Below are experts of layer 5 (counted from 0) of a mixture-of-experts language model. Rows are named down (a neuron's output weights, with its number) and show model dimensions 0-95. Each number is 500 + 40 x the weight over its row's rms, rounded and kept within 0 to 999. Numbers have three digits each.
Before each expert's rows: "comes before" lists some tokens at least twice as common just after its tokens as in all text. This comes from a sample of Wikipedia text that the model never trained on. Tokens count by the router's weight.

# expert 13
comes before: "–", ", ", " | ", ":", ".", ","
down0:541499535493562539493523495454520491475450413507442512526512520504453501460484530474456443468475483511408464454465554507481514490499504487478483571485497436541492524525607519484546507414545560493521499499486421457537495499549566429572532537508473492477550548438539501414482498520426530472
down1:447492424457524493502421485452525525519514474524427514523466457523565457521446560515543474430540462501493474444550543506473470544558513516482482525504468438556474498542559546490533536506451503447455514442476416555492465527500498496489424457501536486509483518425527581519560597506508466530
down2:530519583501470479414529400525497523496515539484462544537485453549506512493560490546539476515581467416499449427503542491501491467438514516521502614478574490468449505567497539486450520524519532515497446509499472522462511460474471523470486527542513483586485513482471399496546500486438464478
down3:470523538485541583528514467458516512462511548521492533521449555578469433467461519451501489493436480500497494472537495471542491556494441468463509526479551504562460521430499534374539512531512431580501500524502519532580575578473425489506454480518496530541491453467461487525452548484475530475
down4:441474464492527490502491456454513514486444581426505554455513524443519453485467493524573512418558512475491526508482477500538491469512458458507516514401519574504498453495483510443530543427539553442547488514447502454525459394542472517488468514540435523441533493437475559565513513490469529471
down5:518440529461443584459586506484557498517454548589482444478509420539511552450527455497459502439459507486498508421437572588547501515487563499472501483423479554503499474447505553518485497491556508477447518502508519511474547558463441438487484493415512524518519485483491470528526542506513482480
down6:470508541505511534455503440488485529605538446551528471526474541563509572499507518458531494512541494429474471484508490510465498474488456459541527475525566563529490616465498562503502479556507440566506455476512459454568522485438520465525497481453496414494579566498465450476489441483556487510
down7:410517527511491484464501444525468526475496471504508539496411537534580479519459526542451521472537547488538519432483500434577491473525518509506516527520519423528442457518559452467487578472461579492485485527545460560468579426512509558466520486514522471537456547558535492538471489568493493572
down8:487413492490483561536445454554585468549523463453474540491463480487543467504524471464453449407478527497540538458525551484545463529421433477535483452506542520546516511530536467514496529538438505482482536580505510467497449487432444506544478521518547584518454512473481489501402457496474516455
down9:492432479494459502531507562465493467437445504523479515535477441507484478516500518533521534492454533488454568563479489518490584420573586463516482524460547524521552516557517539463445438531482606557466481497534551465519460501523460421526522535476455575464484541514504496525494460519458566544
down10:530456448508475559503503461470457509507547506484499474471465476543456514594560463486492506486480497484440500435468466432410479454464474450505550499534523506507479504533548442532483560474563506517448480490511519561462435489514501435508480539484461514562506503477483404443406453439506404530
down11:488560482504526530500435485454429439480500439489536480462545565539542499474437551506546546536479545510463485497480467472472523513507458565469560486537478467468478498515405430443443508500454453482554431497454507520523466430505525492610489537501447494443562485485519451504412468476510481470
down12:488562482493507460512498506556468508591511479453565521470501564438430543414504527495457454504501462499414556413500502537482474487559480518417519532496525474537498526532492562500462580475465579536414465489506500530527519495488507477531443494459491485528439544503485471439525488559454495563
down13:481447519490534507412488498499451530467498479465511555528547476539539498499496554541483535499460478530401460460470521491481484516497445534491557472470578483582493578480500531532415467518529499520548448568479500536516457569538488464424440433468426447514503502513574486487543446502464545465
down14:441475539502554551462501530563531487486444446586526479580420502508489468522475479461586484550570502513505496411514478424553496521455474532466538483451460483524472497427461537554536530558451502473528423483509399521487475481504512491537483486518514465436519537464540489512487549459493504452
down15:509469594475517500476498474452471474476478492492535529504443463475460516549503531526457426502502536600514510529454534514479482542527535392504517576484463508493515491504575494541483436577540476553540532546447438417533479508536566472471455506543523528572476421529488488507457540535470496543
down16:518440478499495463494505535474440463562519457499470482449544517465553468539521524466476454511574539527543510480507537474459520597515519531581476558447541481549451557504484561539425464488452538457480560513508549480495444555523570574452490477411475484464535443513498507496442556505531523521
down17:496392512515494490474487487577520483475518496498498563514468473519524456557533529587533477500530526543513536551446583428519497562466452549434476542567403511480461478569498492483468471528524376522516540461502475560499437550504545510499474483447496501474506476484502534528533509544500479451
down18:482469473531451503467492506537536521492434443502531544445511530417562533600480485538496431529458512482583492511511484489478517506485536506560481496483408516505471457536437459558505480484457539457560507559467472547541481484466507521518515497431558524486395506533537576525514495553535565549
down19:544569413586500465509491582554423504510493564576538450551529505510516553458438455493488520521462506458464512590493519480564502513480493502533497509472478460516469446411536516526549493464463447471463540493523594467521481506541507462532523485533513464521486460482523470472518407497534487445
down20:471520455448456411468544435450546451470503484546492413491471550498485497471535480446515473584393466510519473484491500567519560485457558480532499536486554553529521540510541404503511550472478475456549530462525504521530492470556487505452516511592512544467508553470480565559501496530499501478
down21:508401409556503510503551527538500527512451480500562447465478469533525509532466483460462498503446463445492541536553489594490502542639458469546480481529498529511511499427476455484509522539517498462524489550498591555495456444512502508418505532561472544491472475468507549498493445497525543503
down22:517446498484494405491537477541513569480464472505513544446493516486488460558597595516519490486471520498472570552526475469514505509400509492512538430468541537530481526471511463490516482581520488489465546551474566425522443439450494506482508473480433497496522414516491518442459522470502470420
down23:506490483469485576471504522478501524565456423597480503508538562593469530528542543488508496440541452551461536456475512486447413532495496523505469443502505558479466524488561502483436420536521545482521560442512522506483435480490536492480488511491550456499528513428466487495441419511496461580
down24:492452554524509410586480610466530554591508513535478513476486456514490460451502516466476486523489505494554481513474535491469506527520532490520468492458442534512575426507463498511562529455470520486556541494432491509509517475489429511522487470519542504557474402472502437475523580477535593534
down25:445447533457511589483596528546474481464483447473472456490528521444484487471427541568469527477450478443512485471503589454507516527432546443510527566525457555469461522515473427478446466535550444500539467450502521507547441544509463525501510488454510561492460468515585502545490511526511464491
down26:563474454511542488489393456476500461563486530470510525466467500542495505540528518474518495523585511492486505535563429459515507536559447508456523543528465546447530484514527501481482462568472381452556526526462520512494488507551447462508470483503471500599544499484389493496545527504439553520
down27:471597473541519499516505439425457481539530475461529520427538513568529471501480550506553489483539499570549498526476487476503511492446445529485489470550512529480509518567499505486432522576447532496537528559470530480472416497530595566533498553549479507492490578518502466464573555493509581506
down28:541553433503504518544523530418546527526471540454524505537489509536525479423561479532613451480557520495510455518525473466516470473500511506432560516475470497470516564542550508508474523455427500463536486517526548455585533592452496472477462493467478531595461517422523517562490502463488484502
down29:471543557515535451429499499439487438496551562427557476525507518488458493562551419461508508419501558515485458477550556406483567511543532516483527485519515467481437505485434496471438556522572545480531480501566557475496455533507506494425518474494463477488506530559528510502425496488471469514
down30:497508454462474583473547515432562438469542532523458565504531469527568475503487509537528489443494549533477456462430526473512487442552496507486540517534488489443517443459548475477519569494433506505452572541571493513524452536574460509511436541541503587483547433484491452519486559521455521480
down31:440512491529563577527474492399487565519481506447510521556464490503498527488480515478499519494498510477550547511496508546492467394484434591400479533530456506543548550484494581478498497532569495544516524546475514509486465494490483529519463524443473503561481448574494421467566463489536483448
down32:501538481482515468475497492530477494476461472543505601458479509496442546530571485572505491530506542525498533523532508553498492570471497414439465491522508483542544493526595445514503548435569524504572480547456521502525469481515464420446515503373548442560520493456519505526497508513489544555
down33:528486384520446382466488494531533552528510508473504539513514515557427540487515503504576539558511464515461503480468501460423458523509534488510584467460540499500528514488529470568496540579477481457535432538508553441456558452430520493504493506515480454481453491510487510558521522458425493535
down34:511530537523543454418502526482485456479412507483601562489503519546474555541514522453472432450470478468526460486500436507511473446510481523526490497477556486508463510446539468434496472498414553478457519519497546475463537507526495563482463532455445501566520499539467518513577580412500550557
down35:466487577497463458475452544476522432480486518473504518495572479510503509552521503500519458406487478508471497530492482467514449551485396560562526470589536557564481463502559489442533559525544497505529482459489533558494530403474520506528464519479593522544448479490503530494485459563514449558
down36:561516537442549425578480512479539487464479503482477501483471483477502490457554491618482431447561464502559573499511537538471569510483501495437466470490482530466519417511464481511538471540520570498487561478497427506503453483453498478479550558489481471435441509520511431465491548479537575485
down37:536542491504532491492565496463462468470480523513499526466428515471506535486529482532493558476495536456494433567517427500495461503448560494512481448517576485520528500518470472491538540480548442494527464502485529548533572436556484466545410457475419436535418488432473507563538583502502482422
down38:579498551521515450459433547495549547463476514515472476484506466435536525452618514411496531517575558492542519507517471508459525475479438534535511458415466463487519532488508481487502492488543493488526528451495515479528469500572534419512551583478552505553451524469464403494471537518503533514
down39:596527562512454483510508505495398535478524471498462416538512521565524449512522526505497471475516523473497467473449514518462560461451450570549489518508497559491492475487406531544429541520493552438492449569494558464520589485456508510452553508511487465472432515476495517440509511472493421488
down40:437538622510527473554413482507484504500501508523539474503414527541541533455538429490524534498486459399471494497485498496539527467479490522519461538498604533549468504493460531496520553470489503439448485493448527514516542520479505471484483471453414504493505522519509455519463543390441507569
down41:513504474487511548555544521582561448462492512489474498462535464453465536466482516442460571508452455519471553502479489445555500517496505519478535407443574495508584500469485558546478479524508507440504541549449469506517507497447490460483485460458494512490477536531462496476455558466484408635
down42:574498513484468553496503490514469527574511460474421487474532549516498545514428408460513497452468488515510505512512615503466447488544446576443471459476472556417522545501492429535571546431488474512429497506495427455528494504488464490514467498553503486528532520455512547501535440437500489490
down43:553506477491448453502478459487528525507469435564462513601499469485537495533505505463506527510520466486515480436540557480499512436512495496587482491418466451550498515470436493478491462634453494480482552552528447463552442545495492519489458505480502478501462525513518438540618502527472534551
down44:485484555493488525485479447453495489402587530552454429493497564422441441545520484495525558526457513530551484484523486476460505481584527476511401434508487523414518449484504509509592455462530517559498553512504498561520507478539471455472513499488498487466513519532541583481556483456495488474
down45:568535468542564443516444497454478567430403435548512500476481529427493481508549535529539411513548508515522514507559498494496476512537523511461545506451509467436558489529517394488563477424534543489504552443470487500504554495586476542485527480520517421520479506495529497541463493512479476504
down46:486450437482503450470550561438516509494493475573552514502466524521456426531460516476547486451492429546577505489514479494533565467548509508524510477545448529521524532538437473412451469514523540511468461541608506546507474470520485527461482459554609462521498484467533559553465509502539451498
down47:527539430526554542422464503485471491525530531531553511501446602557492539429470500505467544496515505464519547514487506483516446487477447444485530499466470495502475481558488440503572509546513536529534473498572554452449559466484506522477460515525500575525514468575513471505453568411475500602
down48:472475461511450486472554389515442539503499463509499470443500576484453565495545439489500505517517483520493477504468495561523500478517539598474478473525492486489481579544498508470449494430554565561521526444452551458445499485531574521604475467495506500491519467492505481567580554474549521505
down49:525472463438513519529508559495506564519453545537527421562543522500466538497522546522552472530553474495519514498467544537497457550413527481513419525518517498528564514466440595479505513464424459532492466547547524525510471559479548489407521519486444548513508491485466556443546534532499555573
down50:504554554446501488410523524445517517459495502522594447517467422529484431506469423552505488514538463496479509494566475469497425526555560540526507502479461517513553436436457570552557485553492474513478475491528480527500469555443470561446480547505528528489458499535434517441497538487558521463
down51:490485450544541586517499456526420430559573456493465486482550499510551532523476542553602428465515509492488487492478531589515463498489456495535466514502377464476490499491456510578526549494537542502486495486512488546487492451448518533543508481520533566539537478502523427508473496441523563473
down52:526507517513508565476454617506493447468518450474493572528502451504446408513407507531525456477539511511460515478452496487495569509486465541460436523560468525504496553560488571522582557477475472566517474537539520504485497498504539551489462527505557443471492511497594566553518478525500507464
down53:507547430474478530504472472424484449466500476457542497486508547440406423438480514480488448431559503490484565431499513428514430469473523506461474516489530502451505527513546491435484439557552476508484468443471512505476409541450538535495535424534541463489512484504499505541478555490564450472
down54:517523559441532512515490464449504564485492442520513504478531529488480493547507538540505490412577545486498546488519531520421583508440537488492582482453545549446527566494591509525475513386516496466513498517519526472467558499494568439511498556520481469506502507512460513434398509510489515547
down55:450546500486536524507430496470491452485452489550514538479503566483512492463478453500456493488471563451423536503575567514459359559451432461538529492467450439520565469491463441538511502528489496549508477490515501586525491489481475519546530483485544536490514451505576526437483503451530449518
down56:539556513484535501452563477565449552525500488466490535488491499475447495512453422436504507520475530486499494538514524450523506569534551464491527487549482519442568496418443460513502460523426530499529441605511564523508468552541440488486506416562544558520482480521556553507583508508495536482
down57:486489545394570553548474485601549539456511474551542503502512499552448527495448502442517505494524475527501544473463489510472489513536553542503495421510511454487556504496470492510483508464499458535451538504601444560474462393492554526535470510515474461551451522555546470526471487509448490574
down58:514461555463436515517480530497572532488537485520480446526494456567504448496497530517511461546426539453495504516566517471495411512496550494559495430488508474522579516435473465510497521458465535484480566487548473523425472502437430588501493457489513567455467571497528489495418519479457571511
down59:473507532543530474498447490548484541496454501476541557507478598513525598536580534491503462474594517504504560459462499492430518514455476464538505535472580578573476607517535525553479517503436545514530456514454460511524477472520473507498475505523526467495494449473472432443569502532509501527
down60:402459507473513443440485478499448537405523491507512450602481465491537511493476504486476484488473456548514440557479503447514538497549482482475470475400522451503495528463564529499516483492574526519542423529499569518477525516578472511510509465488487571532419483541476434506561553454516479487
down61:488451512534446493504477556589484467534507547584449477500431465478531529476503574536556529626563522484548543444516561546425532548537475417513498507447540484483488474466515501498510458456468534502534480460570445468499466521552499487509511506502576530511525478484433466506466487522474500451
down62:530528498537484516460432499446516481507419537497505518469531486487565418533462555464470479512551435515464487522507415539494561460473559551522465440483515544523494479547529473505467526509497461441481523544541495437507479483500566507485431541513437441448465528539589514545499592478508548569
down63:547444541448510433534508536460534544504519524576481514524464470520542515497454533545541482510583512526546548496521497524529455403490522603453424481498489498489440521551546546485577546530438517462490517485555446510498524513462496546472463551443559451480467426525489432449482484503501477521
down64:511559529493451623534528504519508441541581524506512521527443569476479495465560557540424542504461502502492456446498465460498492515489517461484473473565501481485493559454535457505555526522459479484494573445513532501495517460533535510475586526429465505431550493602526485464459444528523534512
down65:518502463551495443512534509514521505476487511448523563510495552505475533441487395527524446475527507478465454472509536481475500545480609542425524447463467494531478527460556461548497405495475512543537490399561537500464548533483468443529437489451530517466494518443480543474534448559485513438
down66:464496528483564442477512566551541555511457514447405513539533441438502480488428506578442513519533539534480519599529537537509579519460530455520584554468499473579529460502466455524547496502463501455479546450540540515511549530485477469514432471469521518498481437545468488472516524544514510495
down67:408486496500572451538482519560450568493543503517511513540533529546564483436489536519510515467542438496558478586514489546450447483532537486575522529501511496463533509492435465432574466517486499445443496514498552482512523468449417445428491485503509538421531480557534530471518454541515508536
down68:432483470439528650505528490453481504522469522531562482490484486442516434432479542535469445436528460459514484573443535498503519515468509461581533480473453486537498532491479489527525532472455474535452512452452553488467467524472558518542485522416477533393478490497500500473541504518552528497
down69:471516533459457438560527545544408485417547511492458484535431422512513482533520573536508508507495560579527395518539471473511495548518472546506472453479502445434503540528543470496471517577502459506552560464558450492517476503551479548447520513541537521509484523527469434505496503526518469563
down70:499492514557504460486493606488512513524462511491499521489490457532552572446468428439510472492594478422462375431483514571458516559528510474518527552438441434491453501551483525493489467455434542499537499477489485497486466504452518445518449433516440521514493503455491485500531514525511554500
down71:547487523523505442516585462543496497476463506526540473507440539509461506559436426510522454502507576510410524503533558504573497503528581523543477541467493543548523481555503487492532565488504479466519565506476530505534539433508479465540514491518477535551466606561449550537532542553491487573
down72:560505475523512422488547490488540501525501463440507504481436463478490462523510546512500491417497545479503558464503506581477558495533547532437525558490410453484466525537447459459477547512450485467464541542503494515503490573520509475598526528519464499433528515414491430485512539439555522585
down73:468517483526489448440489454501430512488516479544500488376497531567493485467529443440525503600459493492462490566489525535563510472481509508448490522476510508505468547532531409500435606477479514569486457530484482508528471476490456513452505501527429528507527477494486420502575420549473506499
down74:503461515524454494575535428537520551461541504501517530483397561428500472550500493464525501525464534558466495540453533466447460476574542560493525522445453498549459531477502525515543478526514484468492529489552485531527562498596514482486542444487418402527515472481488570569529483483457490485
down75:520502460505544564525446545439510441448598547490504543488584497488480523476536504507478534578519455534544499523521450477495485453474586559509486496502510490579454536458550536488521498496500414481512479495565548444497549529475571446495496481458549550416503510485520500484521478426569465475
down76:520529548534540679491592514443569488479489520427475480499494533495517514442475531579533502497502489458483484491459523446543507499507543546422493507509434487473488499499481490557529453487541504483486425535500475541469480464558493536550509541505463505530480454428498510584488464538479487530
down77:502527511526495645462447494515539492573570532523498443481466445433544527466510505468518465532433516489521527486467530519521533526462478461571462486480480467486527465389510423529520519479492538560488526459486551533458571456481573556486480503505554428498485444484490527531466510475530493545
down78:516507505551462539468534512587519468531482558437468516509423470529456516475531451552472537455511572477567424392523499496507501432477467431499548535484482534515555493462478471511538446508469521522511557509492543427473514552433546549526514470443527522561537497477532504550451498494542499423
down79:555512545544539521458528483501493528469438570516509451566510541557518513477482504499447456511513504460442500411469444556533524492439483506495485543512455490521440435523491433460460464488437506437415530477482541501432447486458464534504493499557518458551495553532474535432423559529501430525
down80:534415433534493498560549542521524575454444550474498477553437513464522502485477507468502486512524487469540509489465485543470523503534516542505555500443536520533470560471532477483442369509498487512542527518525475451445543442518480505558452496519494518472443447491444508541447388457434538494
down81:544512524519556589497508498519475433486451484441506420509540470501498511512460550477519523429494479508457443510558540513435458472565603480440558557542516451515449517510547562516520512505490499484505507510424450509570558485426479457483550450449482527498493485574507460473474449454500479450
down82:540458402530439548485545561498479494474465566552471568464500417540561466520491507531570498533476491493451534488495538532504457575511457497515527498571487452564523500555480477528508507514468563474518492474500512556592497456506474450540471499515539563570519455454520536487484420566493464470
down83:607435510491515415470515558516484481463518530537479531500566464451496481506498579520486478481520551473487526519496600470524510489514468571544488540445516456580484502494546420482453526545492470450463477541549560462521506490518538486522477517436467545503460508540528515429485434458466478409
down84:457517563502491562501372528529508503517445550519499493536530498494534543529482502473549499536506528468504465569474557463495513469489549530403491587533394440514508490586489476476493485507503504506566471534494449526444498519546431482495539480572453449441491502513520507485581539463473505462
down85:458549514517559518472509531496505431478406526531529482489491481505514590503509564483507486475537486490513460448451507486526493504451501539429452492507564535453443483506565418467534479509438489489521485492517513468466470475495542656496420552508488528506530489564460495452561553509566531484
down86:508530481530571443565494492508525514447484493421452556472433517479525503435536434571519511436529504441453429491543550481561459514507487501507506512436565523516521484448499582512536502512495403450549411485539551515512516534489484525478462547504495427530531548554524463510485543496472460468
down87:423447519562441556517542457517466506514490463538521493457509530547484494537525425478436475489487537420389488464502523591466520619458472502537488479493511557523522432548513468497534552477481519484546506533467472507521539491483461500569511521520467539494520469523435476535509503468440499589
down88:491488505465486474547531494488446485524603467520458480499502431409493545499444512494531501555494473541564537501465529586518505483485482507526520433536526494454518529514541491470502605479430511444570568471465436469588541477549466521440508498459533485546494422475474454487526458481447528488
down89:530469548514461363510575481524463477477506534509449444458513470496514518464539536515485502529512463508555493483458445488433586479557425503461587499488510562527466437462498444524456534533480480527476485451545527555500487570487515600450461480508490492539487498517488478568548494530511557488
down90:492553518509507511564504502485442474499548500452434412466584502401474534538524530476548496512458487496528515499468550579455586588579533499519522496481443509466458475525516505533568474431509504484468463570436517486540476510562507463464527441468463453485454436513502505494517471527476521449
down91:468456488561492474446504417518461454518524507442475558526464415530526552504520480452520468462467466472572508460538469480495508585430540515476528468542529477526508469401432522487490531462525511497521486437492471405476487447559493540465506541577504399510562487474482511473481494484460466481
down92:556482520507495533480434560477547461453512461500430521467487518512477512491526488543477525493553505453474520556471572508517554457551518570516537476547522477406482490520522478453525452509510510541418506442466436472568492512543552462438559592526504476486466568462477578468431461472488548515
down93:488548484516476516531511528453543499482486531526559530518560526514545478506503465452478455420423455420483535485524480423441514519507525522426535503517522565516511475463506481513528350487543541489468543451486468494471528512477555462514425455494517543454547503496461564481516601468536507466
down94:504510496404487481495502434483519485563553439472546460469520489568474488560567562460460443522549499463473508472522550544504525616550447495523492543488546546479504564531514445508428520556461528559477491466436480540510492518495564516495498475523479423543529491475463466548483504443469432477
down95:518484546475534463469491548461428427500486470524579441530527434505538457511476538476547479515411406488510560512551528477460591505470481548532537505522513471511484476462480402529451521474545493493459491512514513611509506453475457445441493558492480529533497561493502507456531496498494427537
down96:494537511505407521501562532540505544565455525458526483492493490537478553497556518549489460537522452434544515476564584454484476480506516467499517542504522470447472550550532448424468525537461561567498497460439499484451504410476486505534473445454542517541492561470531458595514575493497472475
down97:534507486501463526462438503418441518540542426511549449478548506511484556523462420488524557489533571554524434517513473523540447481529508507516524490536486466454564543444554581516539475506465426493488467510488503449539565493477544521488499428495523455486474496460553581512420532552552482528
down98:472528501521461486578492582397526450536520470507496489467515489487516461496525507510559480426577509493556492407527514474490414529496451552549459528474553530508468508438492490467518547466519507508551467466546499526513468539519458474508437434431480562479561503531449586466488530528469431488
down99:453482484465539500503494520446497494444460552495429489539500507479479497514495521535560482566469496510581406542525516498486448438564419525530443501547502508475527538478489456521489472550555513506468545551519459554462397579540446547480559456496458483508498480456552525583456514561521469485
down100:522524510437468540559413512489562477444480522528483516514610587455525500462519520509461490492428478489415483480517552493478452574471523505487450477501512420430487531464508519478571505469499472478515501515550515520441436467527518523533506461490556456432541541484481450481469493503413572490
down101:453607437484448493537486505422561463516492471487518522483521514502454441486480537582484449504552431519517498523427525511480528465466461439525464420442508473499510547531528489511530502482422483471431536513529420490560505494493512576487536485536495455484509522437544507530478595540481446530
down102:508527498529464600549587503507494522487554548466507486506498484477425554445443451485517594559414470541458516523480481470489462430512508470486482457474525588450537481482540557476544478472510518445495473509545474573499491468497500461487477524467495492563473582539520520593497522481533551464
down103:527529448530485477500511498577520534571491421461510502494483508532491524482501464436486520468461502519519414461555442563560434528469433567500457506545466515528465436509471495474578516505501472480488420539522512447516545478470497509469444548539512541543504513570603533523528572473487479426
down104:583478565529445477483577545445482499564474541463412438503560459453498436487476496481547573488427504522450505538466441476469537526485498493532567546503510467478478446481427489550556488515466484454495608554534515509543483533566511502508452546497480562494467485460480487519523517513493485546
down105:437488534442479542442512533540531514515432551464498555498523493479480488517486375455532542452446469459510538535493557476521446475547474564472519489551493497479580566518476589473518499524476444513497492567520500463447494522506473487439423489532544430504442519520485505523499584528464522439
down106:545470466559505507546405472452454516503526451462472548498531498529551455476520415473487460585452484484514566502541463582538416521555476537525546493546533550487439521411482525492503547508543492485506502503542560553522519492512428512485487452473508557459509488516442457537525554527436500541
down107:476537485498454506481474515501474597554479456408486427437474519491533471567466510447502421436583482488433503536477462538533475514500444508466511542542507476457469510477523478481523550449542508466475468466444513529512527450565542571512516591531509451488499556434550528464524470466491462455
down108:495461446436548415488525461495515463510498469543507456470547523522506514460497566455503535505492508498496504505476555556504494397455501558491515532465412497514470458489455481578432528523586460509478452557440507555511494483486537560547542479531505548505432492527546539491524489524513411405
down109:550539484517399475527513443492489529546508503522476527476446494507505511514477567477514436464582544424551513530546552447509503457492504602480425586538531457454486555508457524500506558441546498474455476500477478462481426432497483589479483559460467520478505551477493517448477493523503464516
down110:522450493473570586515522407566466519522545507422493493485490464512557528496483455545519461483505519512472515510562534444489477501561485518425548480575531509524483486475513494417494520450555497462413467547564545511592551519506544453509478561537484486539572431499539466514520481516488491482
down111:557497513482540606555510459533462490475482568496551506514528505499510459476399521549569477528501488569428511521491490505504506474502480453471489496484467526421547448463499436561523501475493451583517484508533451488458450531537460543500446544586464501509498551417529539500463488474576467451
down112:433443556523520474481510510558508476529504472554436498512426445545510495479471465436468489499487508501508467445527532513476566534575449563510501483494508530543520586486432495569560489526569553480476462498450511566533531459471497468495481577525464552580560512548524503583454494521545515538
down113:530512478543570461555487570517520467514546445519527455493395448495455480563494525550560439501538598510506527467519469543462539517441518490509431509503500509446492501495547541484470477464491526439524496515500473451576523430500493494567483526478499459587519498526464528464514460435434548434
down114:476373454493568531414480474472515496561504541580504457482514522495557518459565453503503465472460506475501477554497522507554546509536475485543472469478454497516474569470425485477488452525505509540621556453544525530450550488471516508446496480474523480495517507515458581474443528528473449533
down115:464441630500520509454509551428537510465462477535511437401512449506567514587412504490564472476530502490495487490529518585481543510551493557493494493506464504433528419511594520507508494517534582580481496469466492575503497516489535489483527476484482515529488519532487526486501468480502505529
down116:501458548525479463519455572535407469508420437440526497494448465479501556532565480558520509545527474464521502488482533435506482488552581444479544516492544455460485561468454492574492466519504416475504506441572512446468516472504519516492482487502461488566483578449436498564532450509505515468
down117:516496398536500517462505522463545484539543536560517498530521548556517494510445537557518527499535543511477529490461529521504461496533540499479523504446329556484482500511436504513473484469452474528471525527513594508527418576486450508499493517537539512491502545455523413493446482506473425505
down118:482445519541531601522438521520522474412578504503501525545537462448518482486467523507495566535413482552522535554400457498519452494484586515525483489515488545478528508468489576508443437510492444492579537538484520479487486544485479550456493434470538444525539515472551533472530510480502444535
down119:466556450507536500483487379486535493444541491507582479482555608424511526486530503546480500469509519475476536466471493504513510435498492463547487510503436555548484437510440464543494535414490470516590527537563521506446563447506483466558525545559510506453481476505459512551487473540478518525
down120:522487545518534504518478456491557464514480445535424456485439513509443433551481535457501454492503409514490496512512495522549565456530491464458443502502517528493522367477495505520499504530504391564437441547443561465492485508491501527514446472476475575436543536475485537525481540454523541467
down121:448516498469563468520494479454471462534514507590557543507476575473498522461507597485430479504458486541525547535480527501455555511472465426469511398455483533617527590579425524485494537542553517529500486547471467534503451510434534503505483496499513479477506449496512498497505472543515492464
down122:546466488477546561431472490506519453469498445510474525604535553522485453484434470486482525510390426501499527550495480435500481456540490551464463469549497520503434521524536480470560460531542488566429471497494450502449424505474517597522570497504485463460486489526463528508533526517486515572
down123:495419424549527463497545485524518500558441505507511467502499471427589507481463552527493472501519476492506521462440481516478546542531484492514552500513482475531414451572518446437521524490529540450444509466505481574576481497579474494428497519557543539476531499412503501491482496420578498458
down124:510527516539474514497515485508413516473520526395492493464590429444479491527480513503437504430502408520452494517439440436484508517552484561482424544575534507497552499487452446470543482497500519470482502590432486538410467483489547458521461523488509527504546484518487460503538492490493478568
down125:470460492452496474481536477511534531520497463520417543570436556496483565508567429461534490529468507560471550507601482515517476500506419631486427518530490517496545442466537489440507474492442533483460506503483449497469561478443517536519536516513515521520514474470471523544506458538505588535
down126:513478489509482511509487527534501538514560528453485503502483509438473578460519549450485514573379456519490490443469513560508496454475514479549484457538471502573519494476486457494580501534398531535450486501586486484508550436516492464496518523482449596468519522545541511468534470445576466560
down127:543532499529519606487377530491514477439497521521454607524461497445534493496495426493520511462540522510512478547449428493527514480469518496464528515464492516511529471519555494436585496453497548536540574483484512497507500508550581515551544452468463473439496513480569524489531527482524481416